config.yaml
norm: "rmsnorm"
attn_scale: 0.177
beta2: 0.98
warmup_steps: 415
schedule: "cos"
Below are experts of layer 3 (counted from 0) of a mixture-of-experts language model. Rows are named router (the router's row for the expert), gate (a neuron's input weights, with its number), up (a neuron's input weights, with its number), down (a neuron's output weights, with its number) and show model dimensions 0-191. Each number is 128 + 24 x the weight over its row's rms, rounded and kept within 0 to 255. Numbers have three digits each.
After each expert's rows: a language model's description of what the expert responds to; "raises" lists some tokens whose logits its average output raises strongly, later layers aside. This comes from a sample of Wikipedia text that the model never trained on.

# expert 26
router:093138134130122136120141150091113158095090113136060163131101144102096090186151153137136123142137178115115133137114118123085113176108150105146147111134148105136108126127079168121102123132130182126108122105094149120108137122161131114147135155144134132145117108105113137092134110072147078111117127159090162166128103151109108113109138105127086118139151079130102162112158153142117121099141146103136096143113151090163167127101153155126160135125115147128126099155164145134114149115170108094158140149145123148133095085115148147114108151121150105112172094182105125134102122149108151119
gate1:129151174131078126140128113097111151138129133126138140131150129159178117097095135124107146117103160092116128102088156130140146145132152131136121167185119124148126114159133107110105144143118153091140137132134098120165124125174144134110152136107099095091103138107191168081142110121124142168096137091091163119079101105068118126107082092134175134119149114123103172142153145119105155119160132094157095134139081140134106123129145141140145138120173137136133101099100114139130119157091125087125096090123108142166115076149137159147145156107158123167145127152130106129112127133126155135
up1:129150164118099141135136097120082165102116127099153153112156135160183148166135142143080124130103134101105117109140137142126104118119146101131110153156151153139125137154102143148144118111109155091141169119137138123129133144185169121124137140129111105088148100110183159098163116090166167173142111067066096116125130114103119087083126072165138112126131126148121174146134181118112133151137140118161152140148122133173133120102126168134139163132134122105149108159130104127119111120100134126162148119118160118145133104141128106142190117154128112136151125166144156125129142109096152113
down1:150111081141133161133134109115159065153150149111129118112143076149162179109088131129145115118127093147137123129151168108110115110093138108200180140135139146100156101169140115080147103131152139091145136114156117122164108118123161155098136127121102115141130095128113115111125142150127104128143180078130105104105187135137111108106116155147100132142125167134155117126157130116137115081149124131106143131095108120135136099126135114151159158048127110132144105155134142139175117110127128124147117053133117155150137125103133109146107121164133160130150128125169132152106129133097115143
gate2:134149131185099158118129179119081173127132169103102133152137115145083100109148110110134094127118126115125127140157126101141151162129129107128142118156119077089151137153095158165138124110134166135089201126098124107109160161118106159180114177080125118110135146098105155120122129144142113140105129161113151108080128145129158134134136138081141135122144112150119135175123129108146118121108109124127139097151122153144149094124139136120095173144160130101167096143094126115126108110139140106105129153136137131099168127179154146083188115150127132120098110117146167153139117143094133098
up2:155108144145193095112178130124149105152115144138152122146099096110165186108103129187128136141108157168139141146119125143144111127118128128101148112078109157148056140080183132121102110127138142111130086117117133148149129153083115120141136128111124135093173121159132172136134100148124103120128132145134126119156081158118133137106116104139120101108137126131137128132110147162098142128120097138100121140127151114131137132080086131120113159107083124115111178120152114104144133136130147149129094115140105156128144118137116084098116081168101107106167162056126157128162112155138129140
down2:103156152169105107130068169121110152149137099127138128175131095080137072098114134161114163147106128103106145156133112106187085134157120169108096123121102136137129104131124096138113127161135137143119134125141151120130127133144121124128142154143117153141108164117114126109133137100138122119147101135087128139097126135099136170128060120102094189150174081112113155129124131142123096107141134133145125099176127152126117113100136131107139144120172139177159144122138119119100184168151137089147127168094162114140105133172133115148135145125150146162133145177139117112149176139149119100
gate3:111115134086124094137123150105119103138089096142105105067125142158151149085103118160116138172088113103131158084140102141109145199112111145099118105135117203151162108120130086128132121112118122117155142173133116127102153123136120123121122144083130145125114123132145090127177117146133071106099120136165121137129122130092106146089103113167152163128133108133091088111123101135151149119105145141158131119120141140109136111138103137136160079150112121163148122084092130122077125147087139110159159114154096123119092139103135089132112135091160113118166114152134106104103146143112133135
up3:092108156125107130125120113075155142196133103130131103080100127125140113124128127126131145142124119204120146129166110082074127148140173162138131087151130158172130138104101154118136088095087143101126121156115101158105115147116137105169157129153107109166140124097124127109131161108186110128107135144149156108146082128122125139122140117173117146112127103129120129125129104140169119078099133088134105123137145109150151082115149135145140169128112135152124106081160135130116121129151131112136126141124087145174153116129179090113132129099133108107178146146155140120120117172118159118
down3:191168159123155147178082142108133134125121125109136162122086109141142115119167161163109094125118112119166135139138158116099141100130116169138111135132124121140100108166101130098090128090179151159122111174160136149136123140123073144101149133101120103101113131114192153136095111140188118113130120136131093145087102133099113137143125120121136159124138104105116148116143165146124130156128116105148096095126127153111150139126099121137141117085112160135106178133104189125156098113138112114117135117111139127176157122127153130101114117062140146169161080132153149110137134127125147148
What it handles: Plural endings, plot verbs. Plural noun endings and third-person verbs in film and TV plot text and filmography tables, such as rivals, stops, hacks, knives.
raises: " or", " for", " ("

# expert 45
router:085143116142076143164098083109142096162094115135113137108108154086085106158175135153155124122130155165170127099145135136061118069145150118137171151111136158149140162153100110128130127074137154133095151127150149134120123126105124136092140151158139126126133169113155144116114122104141130102137121117124124179108156128143088123132106077118120106128173097117116102125118106097130151142146140117104146101124158125166138119109112111086147108145133101167147127137112113158138166100070137125091106098150129174149096101146123104160162132120107114148115098154125113136099117153123149112
gate0:153121142115151099112137130115088141127077157135105133101168144104143092127112111129131113166157125114101055134079121128152116109136160123115119067146113131101135155101154165121163119103143107126115118119115113123089129142143132140104138123100108171076132158151120130130109127118104113098127106150195150113140117132113122133129090119163113129098111098100154139104129126135121146113105132122101147124162077150138187123103075128111132120121163122168086112203120133108102125149136129112139138119163132114144136125135147125107123127111135103096168197161102131159150156103169105120
up0:126123157092106177090144131162094157131091143103145154084110110125111113165132103176124163122115129127118107101147136129079116174172146176119112111126150123156113139141121136194139092117130098128161115117115161147108146122138148135134124158128109110138088128149126118138110096115107143143095146156099093151129133135103127111128135204129149152112114117122150135110152104121172154135129164126143120122103131079152112120125133137132079129129204121080158102135108095083148124162151117109123128148104167123151097099107098140113172113130137148141109098099090120122152113113120087139
down0:151157168120141118094153096143133111142094155094129216119117116154124106117117097093150158163112095144143093124096129158163141156118104133146155137133087118093110127125108122156090148124095159141138136130102171146127173130136104115123174138143091134084126111114142143124104131120126144160123122091183129139147132068138183117098141140151151151137130137111114111126145161074161136092112136117127104155140105104109113136176114157156146094110105123126110131097136112140135103107112103117128134122157178122138126120123103147105099142110089122150137157134102102127139131090196106134
gate1:165115091087090135140125104138163137134189090136134153093138148136125125127160130098150123111155124091153121090139136147113119125123099172125160118133143148156116125129090146135112109148128145114110109133134119094075115136098105157115151153160137118137098125137145134140099081105138123102109103081137159135112159127142134121138175172176138097143137180118136113092124175086147099164126124100155154135157146115140125135141131098135100080131185148139123103142136114105118116161127105125191137122092116141109124151145124149114086133094111140148139159139103192124159148112119158077
up1:126182107185126149143182104141133138149111124113169159157121129111112114135113129151074128129112166109144091085116126157124110153106125121108134117127100148127083141142153135183141143109111091114192120118157108155119166155117110158134126080150149134112117155110141091088130089136148142152147100128150129143135090098141112097111133059085141172124157089116111124157122157094129137174121117136133165135158112126149131105144178132133118124132142135140115161122123112132137116114116137114114147118086106155131154148171104089135114099155092110126111153137179135118104120129159153095
down1:130167156135090143168108165139097130126157115133161132134096091124179138136144133125116092113172113141135135110116151108124150118087168142152156123132136085177101110135108116140112067149125151123103167146143122139144122098099146091138153156164146105103128124128173121189154122144097080113111162153101115119114152150134133147169118132086118122160168130136113154100160125167132093136091142130095145125117128159139134182143162121105107127134146142117114171129088096158132100107134087152131147139141137120120052140121157152135122117114125114124150149107120105146127159096138092104
gate2:101137097099158146108142148187164155118148125123089090097153135146125153137115137140111108105140145126095146119147128107113118161137122115159132100144100086102165081160154108074117101128090154123120160106135131105136138105124132135120124133127145167108145126124176132132085138188129118089120120148130156111108181128129131152077153119177155114113132125119112166140121109144111113132105146094155136124125132097127151148135129082161133163161157098143129106094133157166124092159199141131099109122140131121095126117096129177078145147102140094144109140123124127158148152097157097114
up2:131152155113090127161153133115110127128109133124122101142109137086096160128149109137088131135116131109150148117135121108193105140139092147096092125131181163123125137104136099135117113141168130157163103149082132137133095150118111142123070119092143132159141128145119102119123133117150130093136163127156091171137042136124163117140118108121167163121107113138136102143132096120153213170137155138121125116081130134102115137093080178139136102122127138156106154095141132127109143127130134134142173117174138150160108121141137097152147107145132143094131121128076111117116152126101128158
down2:142134146104122133128113133115130085102065155119121112152135080102137144150111157114104161131139114165103117150116113154112179109114122111093136128124135104126122118170093131148091131126139162131111170146132131108147104065164180097127123070104132112155152165136159171134139136072137131096125138167110151136122094128135134139142119128114145130102099126091092110123137076104116111116200135091145143097087125126128130124113134174106138105121134108113099153146090118128168124125129128121126129132147141133159082106131128150086105120107146144120141075190141141122123146147150124079
What it handles: Foreign surname endings. Inner and final pieces of Georgian, Slavic, Germanic and Indian surnames in tables, e.g. -ili in Tatishvili, -berg, -ingen, -elli.
raises: ".", ",", " MP", "'s", "–"

# expert 48
router:108146095097122135119099153123117113114136128156154121117100115101115139139138114098158124127121128105131187100160106173137154154152129123131143149097136114083139143172088090110127127144124136151093119171103118134103158150111089163093109137160127136128157116095097099120142119133149145128073129132100114141113100163131110129152107107120161159113098116107147172126112118115107145140132162128106171136130176147150189134139155161103161079165111148097152114135111150124102118123083092097125145172127125133147158157092177103116168127132140103103159138112099096102112166147134171108
gate5:163147131136136144144120127109124117128171100138127136154134128119154138164162110100117141108178126120105101096190113134147124095148133139112137078132156158093137138151124101191115163145126102127094085147127131153117136144092113142141068124074118132140127126147108151102165125158135145134141169145141141164125106160136125105111134154161162112103147143108127147098127145140119116081138088121114148168135136128129146151110109148138124111118137122156143140101128133050122085101099119159154138098073116071145150154074111142093109127123101094129156105150125092119153174138119108130
up5:108115121166129094165135098130075133116139123129124145142128109126099118150109137077130152164130131089097133138116083122155124125142139135109162104136179100162097138107166149090103111186146104082192120157193143114134148119125102123127074183106095123108157119160133125137140122092098106117132180070147154109147114134123144144145157121117135124136142153116124108116122106114145099084147145118159131145134103114119109112147160115165099132134119125165125081124108107154087155129103160136127114072115139140116157141113106167121163118136101139136146107141105122086137116105134116136
down5:148109098071151124114114145144158152152135130132135131144151152162122183133114150137112125118084118079136143142172108154159129109130119171144149130121154141077160138116113123176099168131137107090142150111088120125141120139156105139149106102086152100118114140144090154057180107151087131144134161137164152133140133122100108110140148166153139138154128140088167140129173143152125102109140149125116110132115136129103120153145150138123178139138142139130176149126110134108140145164111120128132126085084118102082170155115076136158118108090090138133117159118101117133112180126138137124
gate6:110125121103074102105142145124154095131141180142094092137129116115143116115117124163089085127085118098131114127100134121098149151162111111101078128112158112101126124122127137112131123109109187163106167151160142057166098138125126109115181080097140168135138100157166159163122144152127131105160107106133180149128153121112150140111171113131135192146113148100105107142129148131090126154142157125135143121155103146117171154126100136122135136122117112115108136115131099139134156132124192125114121132172130136128146122125148173145130153119157120139125129159133119111162163121134155181
up6:141104132094107068099142158144112121151132163116115127135151108092136114131136105134107118098162163097139135148140135092126124155138143111108105123151120086118120128097116161140189116144148136125162149152140124119129111152085138139123156056119120112101132113139110134111121141151112132131172078127165156123147163087123140175126120125120115140127075125135149133143099089130112112106165144125133154124174059119089173139129094116098098133118070082088162133121132114125127146179131142149103117140156187126125079150102154130136152132100144125120111156108132145136141132101138122169
down6:160067127160145107121119138179104109114152126146134169116158108113171136157129142137120136119118105121143130147097144087148123101178159146114116127079161177135147144129132166114111122162100148074112096136115130201086141114131105137144101158146093124115135150147145156157137148112126109108119124123135129151126116110117154167142170101117105125097143085145103096139150131104119129148125112094093127105098116117138156115113136154142154171077138134169118154139124159124114117107146132129164140085115154105103141127110148152134139135099160109148150171094099192096160097128139143103
gate7:126112169116135153153126161138154143153117105131107087097129178138138120122113100126096124149125177115126090098130137121087110142155114153129154130142141111114099122088141167126107146108133141150114122139166135117187097142124133139096157105130168153128102116156162090111151165132151060123101130157067134182138090138136122132100109105172118167126115131136104173167131150143166121134153152133110111119114098113128103107094121137136140115108132117139118120086094121140158154141137154134111118133153118156147088118155191154126154145097114120122166140179081091141148144129153130162
up7:125165094099113149116130168116101132100122127097124109127170097145135089107129108145147123138114168131090114160155106119162118138131160112136108152096083131091109133120177121139143121151093117144157117122143077142139106149146117104095127188146166112116083097164070124111171150146134138173141108115137108140157106138107128144155130079124085141150115113134124149153135137102124148121149140148079131073135066159089150125129093146085142159135139117120133114099114095137111112156133164145111099144177139148149128159139155082131126134144129110126140109119146124091164158137164120138
down7:173131124151101164146085115168133146124096126110157141122107089119124122113148115141106109090112094172140113154072131115130094139138099134119124124116095141118138140077156091121115154119114115125151122153115169150086123115080132113087149161162151101132165152160082146161142124051150139122134126153162121112160133110136118092163166104096126110140160140156129143115126110115126145154144155132158138138138114136147098126148144129149107088127154106150067141123120102168117165103157096102113110124084131144133102123109124140115159104122169136156093152099098127114085120102111127161
What it handles: The and (s). Mostly the word the after of or that, plus the s of plural markers like Songwriter(s) in table headers.
raises: ",", "\n", " of", "s"

# expert 24
router:125091098113162167127084101110123167152143158096120146119122098136132096121125127113140150132082148163133149087117154128116114109155118172144143155103131126111132119134150170081154152138126140096095118118099130107151122100104154108138159176131113113110120100155127093144155100142098121089130102099096134138116159155137137139128153147109110132178095125128184158095131127103137102093150128146158124125106081108123141098154104167143127162174130099120156099120111108097151099089134143151106118102107158170095165129093120119093126142168100111120120118136194117140117148108169135109
gate1:142115158128155145172123142142094117102137117122113172095186120108108129152108152123144139118100165131170106095142130132164134170099121114115149149140152151113125150126148065115100149188121089154123117144126159133106147149150128130111120152137119150107130160138101153118120138090126118157135117118120079179162104090089181131134138125131110147123117068138117103103101143170132138123129130114142136154102128162124089133156142140147173127108117140126148193121128142119133111140127153163107180119099122154145128152095143096159110143116167166135140125122160076106097090129129139086
up1:104177075150117108147148132137166111163116106114150129148130110121085089116144131118132113146144089087107141097133119111110129086120094090144125079138126137103144124160100151155133103105129105158145144115136099115144141136143105118109107096105185097150145138130135119123131109129156125081135114157083132123119146180167088111132145113140138137080150160123118112158121101115139116140188117131088131161156127190173162106087167116067114106119129177152114105110133133150098186139138113102134099144110122092132120128142135132135137134118144104145125129152129156089140153156144120158
down1:123092134133147152126116125110101097141134135156122119113128152147085106124119125139116123112128084116125147128121116142129144095110137149071142155161162115187132119121153136133126114153166073172132129115176127121132121151111110152145121091133160125121120162130133115127152142161159150177130154143120177108143144156133118144093093084168150169148154155106090159106144137127093151100127107107140103181117158092124138102132131124129105139172118185141093107140123132117085083086128103130101130118061145113119146093161132101108080134096127164134105112161150126111136113109153167136
gate2:167118137138139114149104138116129148113130106158114160121099134150085095143129144137103172155137099110139156103099070140128136138177114143108140145123130134118108154110095118087144132083107167118112130156113187110128133136174154130106142124122133140168073102166162098100160108103148124106124115168125105135128105110118137136105135125114091107128120135136149146118138078121106156139127112131074173132142145147152135184137146119153144135121102132124149106111154118106157126100114106115058107145138102124193137152131146179108105150131153152118114126122088157144090182167134133105
up2:108130105123158151149114107132092136147151133138137114117149126106114103057115149117158122117107153111100128123132158127108123105153119151123120071154149172125082170111104173114151086169166145116086158096097116125110149144104177115124133121139124117140117096119159156142134146102091137093107138170065137127145135134122103111166145150102087108183120133128144137107130062097100078094153121135096155099124136127157142094125140138179133173120151159116164116113131148116123137131150128112099096163142163165123098123131121136099152148152122110131119125111146131159140114117144162137
down2:123110124087105139104096147131136089201079164118148113139133137152123101166145114136132136147131140115117131141151130150119107106134096101136101117139110150176149168104145148110084118129140131103119115086102129127119146105115094161161181095107142180133098117109145140133126134136135103155111137167142142158139113134080120168093114161125145092106109105143151091136113123149130129163141134139177125155140115135150135119126154134179158083149139106135118146101123097129121103103134118110145163153119142051159141108117105146158120132111115148095149146078134185148153185124115120141
gate3:110149121080134114094132139117120137128099096135157149157133111159111129140142110122076125132121118126116111110118138111141124154168057103093113144170144163116116080124157175124159125129128075098096130127114119098090141121111109125154104111125110112172135094110091123134155133117118137128122097135096106147120125118100131144133120073137076097159158158106117170160136096124116085111141118097164117147160131164108150153097124159127114123149148094071127163114088154146106096077150179111120148142127077119094104139154155112118170118123139122127123141119153124131159160133131140098
up3:148108139159153131147124139120163139103146141132116174111138164142129111129133158100104134128102124101138162129136140112160127155119132137133154122142124117155108146109150162121144183135147136104162153122154148120119139133115154177185154122155159136093104120131119155128105153170157133152133088164092103117074138128125142141150114131166112148144105103160117142148128136101092152144117095118176073114076133142187112136094121151132149143127123184140121128104092136101130126169112127155163156123163181125115156089107125150143105120170116103087153088090132178152113145103122107153
down3:161127153118136141154131101117116090115096065102134147142126105155130120092153139072120113142140102124121135111105120153102181123140140133077157142095116155129166150188122119160142088136144150102146157108154145160104145137157094102138116166104093155090117090123109133124135150115121133129141086146094161101150108142105114115118164115123135172111162098178143145146146127096163083162142117148143115102134119110138168108137132117098123118116142176148108109172154156127133137111098148133075101137108120135100134120106078118103128153144145133116148098181159147116098134124129114098
What it handles: German word pieces. Inner pieces of German compound words and titles, such as -ung and -ut-, plus Austria, Austrian and the digits of years.
raises: " on", ".", "/", "s", " in", "w"

# expert 53
router:124136156103111126153143085160158126144131145088150115143163125139153158132150106129128126136117131125139109130127162130101113122131188160169131106141091136154115152111131131132155132126088142162148138150104112141142182098088121074152137164157099142130120129069157132153160088105123139123124080143146099161121115132116130145153104155132172125157167111155132096105116176110124122134124110155134132155175120106109130124155162099123151128127122128137097136084148126114146137158067135179146135104120137151106102149138126150142100163090084129158117102093099129203108139117101115100
gate1:125156164113183134126123126073116158152128171136151153094175123152133101168073113099102079155074103071128143122117171144079131139095143118177140096129149132163100114175145096142115113128151096110124107088110129117075114121159112119147126083096131117103129136155145132119154128133120145131152127154106109095114084155137181133121181110146114145115144109174147130114139087109115130142128116105136090116122104127137116120152151150132120136135152145108137121123136140149118154084166156130155126128105146076131125085148126119120100127136134118171113123124161133106119137143102117157
up1:098195159106200143129122131121083064138137164094146105131148140127143162150089136126143069108130145102113134142123158120107110148132118078169151070106152124139111093146149126149145100132136110182128135149137079122132124112132127131110092142119133125121115102099120088151157113160112162136186121144168138110161082148117118120093118136109120104112157142180116119164129081130091123092117137115115108125140113135104148086164128148147138106135171118132137133136091145143115117092141131145131126112137130082112139153132152090109101116113119156146088111104105129122156114117125128114
down1:114135111111172127130118116135135114099098108111133093179163131129146089164143149135114136113136066104130126131117130104130127094114100115148085161126167119150154063127090109141207106158105109084146147097120109171088119104165119144145150128130145129151095127100119129133159120130150136137175168135147120128142123125130171107141162098194153130166103148160153107128126107135128130133115118109125103123134102136098110130173146155113104127174176141122148158128129120102120096094145073156163121179139146151115136144148117152116156125134134126154137086100127127120118116139109162130
gate2:101110140178148127124095137099166126076151113144114115139156132178095115155139098129169111111149118118099092098136090142084147153119120096114098157134100121135156105116157124132104163145127089151138121128168106103090113080144105170137156147106168144160095115146200140136154130135133108172130128125128146123093175148095119155114131130134100149108082117129103172136113093168141089150163171151120127112133096168129124141121136125125149131151143118134098120114131103114146147101115187117136098117162123124134162111141140121141116133159127140127166124139139101136160177100159121102
up2:151088153121082157119141130151139168097102137158158079155138162116145176150132102129115119143141126157133144126151096117123138171142163157142157119066147086142125109109131139160139146121110126115131139118125102128118076111135125110128143164097115121138104154068164160138133172130097148098096156105141120111118076135122156105127172137135098119113072123131094163121098135147116124123126104111092083159121158128134093150101067129165104107150105154131149104125150147122125162107105141147137115139150086131135135114148094119139114078100140142145130098120151124141121183145087131130
down2:100120117124112096152173125183110119123192090093149076117141125134159101101113117179095120139118086110117128154160192128070112163134148135113143128102114105128131129114143097123150129101081090118172147111105132112138102115111137113136163129093090107131122111161110140128153119135121119126107104127125142140133120127095121154126115156121133129134106118138159110145138129174107095140119106150086155154149088101134139176137146101138156143124132106164113115159133141095113117115107140154114107138098102137154087149176186163076096137106118108133136121106076112160114126106147151113
gate3:114073149083098079097144119117128161159155102101090111098129111126132128139153165132125162131097134158151123104119129143106153140169151099137119112183140131139118095123149103150178144121111100102160127093130133087104103138102120111112156140125124138089075156114138163130111123117103128135104127127154113164199147175080082137111132136125122149145130120150094087122128136107144069109147115134072121156105108147099120129127147131130082152132101105146137139147130133108100156105123134085099167099107113145079135095163134136104150126133140119114100114139110106159164139121117119131
up3:153130088088093111099136115078118193138118066119079061087133102139158127128128145099120085103144124147126112112107138156066130134148113100131143111124148152148165104126132107120133153114127126126138143107152130114132087138111122105120145137171130131125090144104110149128126112138124107111104126141145115119166162156083119100109089112122157130121160152163088113123112132123143150156157127123110154096111131088153132122124139140146143124108095131151129124123114166120098114096139120117124124120144129131093139087176188082163168171145124127157122071157111131146180155132110123143
down3:086109179137152134127150120134132162162179061097080114119101167148122111099144144156108146130102137119107119128132130178103095131165089133122164137158123124153076087126121116110099146131151136099169135131104125160102128143143117167168156146148106107132152130120132130143126140112165081128142123140138123100131108151084100124096139157130135076114122102141192113131125134093154094157153066106125111146153148126180108136115140127116181138122151089112110145124114151161107100148124144180127146111132124134098107141121112156117124137186143082130125128124139134110119116126119115121
What it handles: Surname and place pieces. Word pieces inside English surnames and place names after a capital onset, such as Boehm, Bowden and Blanchard, plus Hall, Road and Wood.
raises: " of", "ie", " and", ".", "an", "v"

# expert 32
router:080134087139147152113149099137103129105108154169106150166148099135092113168138167140097169114141139106096152125153126121092139133110098143177139165122108149160119112103131158117106097132130115091126142152105168122109105138105153112118105093140141137110134180131136142162131134120136130089110136099089121142136099122135152137165161106108138134164137143144140112144106142121178142177156112103135142104149147100152122123123124109120147084120163119130115125132154122132120150147101111109172147075173095123167125124075109088150083106146117133110080093179106098116097103159150120125
gate1:133135123143133094158121145118093143152076134167190136107108139079138102124138134094110129212152144138154111089113161127123132112134194128101095173124101138129140155114087132140131107100074128164164104130119154133140149120132105137148110108099106127148140166124179132082174104137116166122114118113122134133142116127111114164128138159119137149132138131140153150123116135136128156164125138150161128109152139129112140130126137102099115117180123118162113138168127109131107190111072144135111096163155087154146139119153125102136180120154155114114089134146127110140131120144101167134
up1:123113113081141141158111154115145124149145165127201078161121122113119180128150153138147137154099135132122121114163118172159155109122140122139138106101094116155125139118153137166148110154128067138139116155139135122109131084163132161125120140129135148128149109130122114112186100134131165168163109089127124128131093150121186108107155091128128159145150162135122094107156136182133170158080123157114127110088127151125135168158104159132123080127152101126140170117154115129165131133122136136130129118126103113086147144164150134155098103117135130136134122115133068147133143098101126174
down1:078122121133128172071181100127156104142141140088136170165163119156108102159113107118134118094078103135119128126130111128114123098110127142157124123138146113151094133128129115140134108124153144184131144140156158115089119142124154099130116140159131167118126131135119115144062099086160150190126127167124147116131095100150104110098128170146162120093130122141147134150074152125141120143124127145103188124126104139127120101135119159144129118125091097180135145137147180156107110138119106138127100096118145091136141094155151105141090090101132139143168155097099127124128121114168123100
gate2:152133116132131152150134100153139164093132142110133126128098133087120136112143125137153104134141111136190112142131132163099117122116113120111103124179132129139123113060085135103165079142173145123145164144126123115109148108078098128114126146106092120133116169138146137143102116145148144154159112112122152059103160132143159085120136151188147113106125156094127117146157125123116140125100144146144112155121127106121127108107107100125121131095144144138138108102143173057127079169171125139137125127183142152136113098142147121095089135132115137173161117080090170129135136119094131118
up2:191123128158174153156140124158118142125111135168113094129104130162129117114123099147114108107103114155141123130134135124103133129123132181162138109147111138131149129121111151128136140130155111124148156096150110129145160128133076105113139111150111113079132165138103100115115126161129135139151138086153120064124211129119143092135125181180149117145106112107164132139128119138085078163130095138137125157123119119142141113136112089170142106168139089141112115103122139112159112133158098143164139147169118143148123105146119080109097131133116168139147145095143144180135115111142159066
down2:107138149134113132137115142115118098130107158121089121133179120141098120150086148153114125130126106087121129124126113164141160153118142086131115144128122093102132134180118107118135171113118138130186132148123117146104173127111134114134084148145126103086117114098157144080139118109137144121132129086169067151099112144158126094103105138152130096099141153132147100125109168109132097111159097167104115160142123135146148129083168129156155149175133147111122199114125105137137149145093105182117151093147161127117163172158163140141127111126144107121136179121114109085130124109122154093
gate3:102064124101080111122108096136139158115116165111118072112054162147143126113110136096124119134094106126167142102128124170087135103172112138121135098116150122191086146158109135107147138124107101113090118157133134127106086128081148109076136187177130136115123117092136112116124110138105128171136137132109110103113075142143107122126115126140090114113128104156144112083121111098160126113108157136095123089110133142114139120130103115129126176091117126125067149148151151128149136128076130152114140129147143129130082157137136114132134119151118117156139136100107118104122113154133114155
up3:156100145150103125132141117137132137089102117142163102112148165156161114116189122142114126112153111117127124124142144114136129139107105136170123156137126078103145148127139124119146146103127103157114099155121130156112135100150147131151138095118135154106158141146153143120088100115147099205137141166151160156149132119128105111113146113143104161111126123094142130119125116126182062131135112108140138136135112147139085118098128109147109155159114053142125099098148099118090113070142154146120148121109133107115132127154125160092182145106143159143138129132126155139139159113130231138
down3:133130165131124113127133160095163144098153127091115151112111122177174117100163107119140067124087121175098136130133120142104112158078127143166144127123125105112127111134176121129137102107114185126134125140120119135131088140149097151134144158137156154140130164155168169145109109137108121115129160174113140137115066120098131128112131129144137103105122124145084155127140155086196112116154127148086160118130135090111124120083108115070141158128105098124125140117146132150099144166127159116093059120133104161152162132144140144136137144157115150139147126164120131125108105154111149109
What it handles: Two-digit number chunks. Two-digit pieces inside numbers, mostly decimals of map coordinates, also years and vote counts, such as 46.87, 19(23), 11(98).
raises: "eless", "\";", ")\n"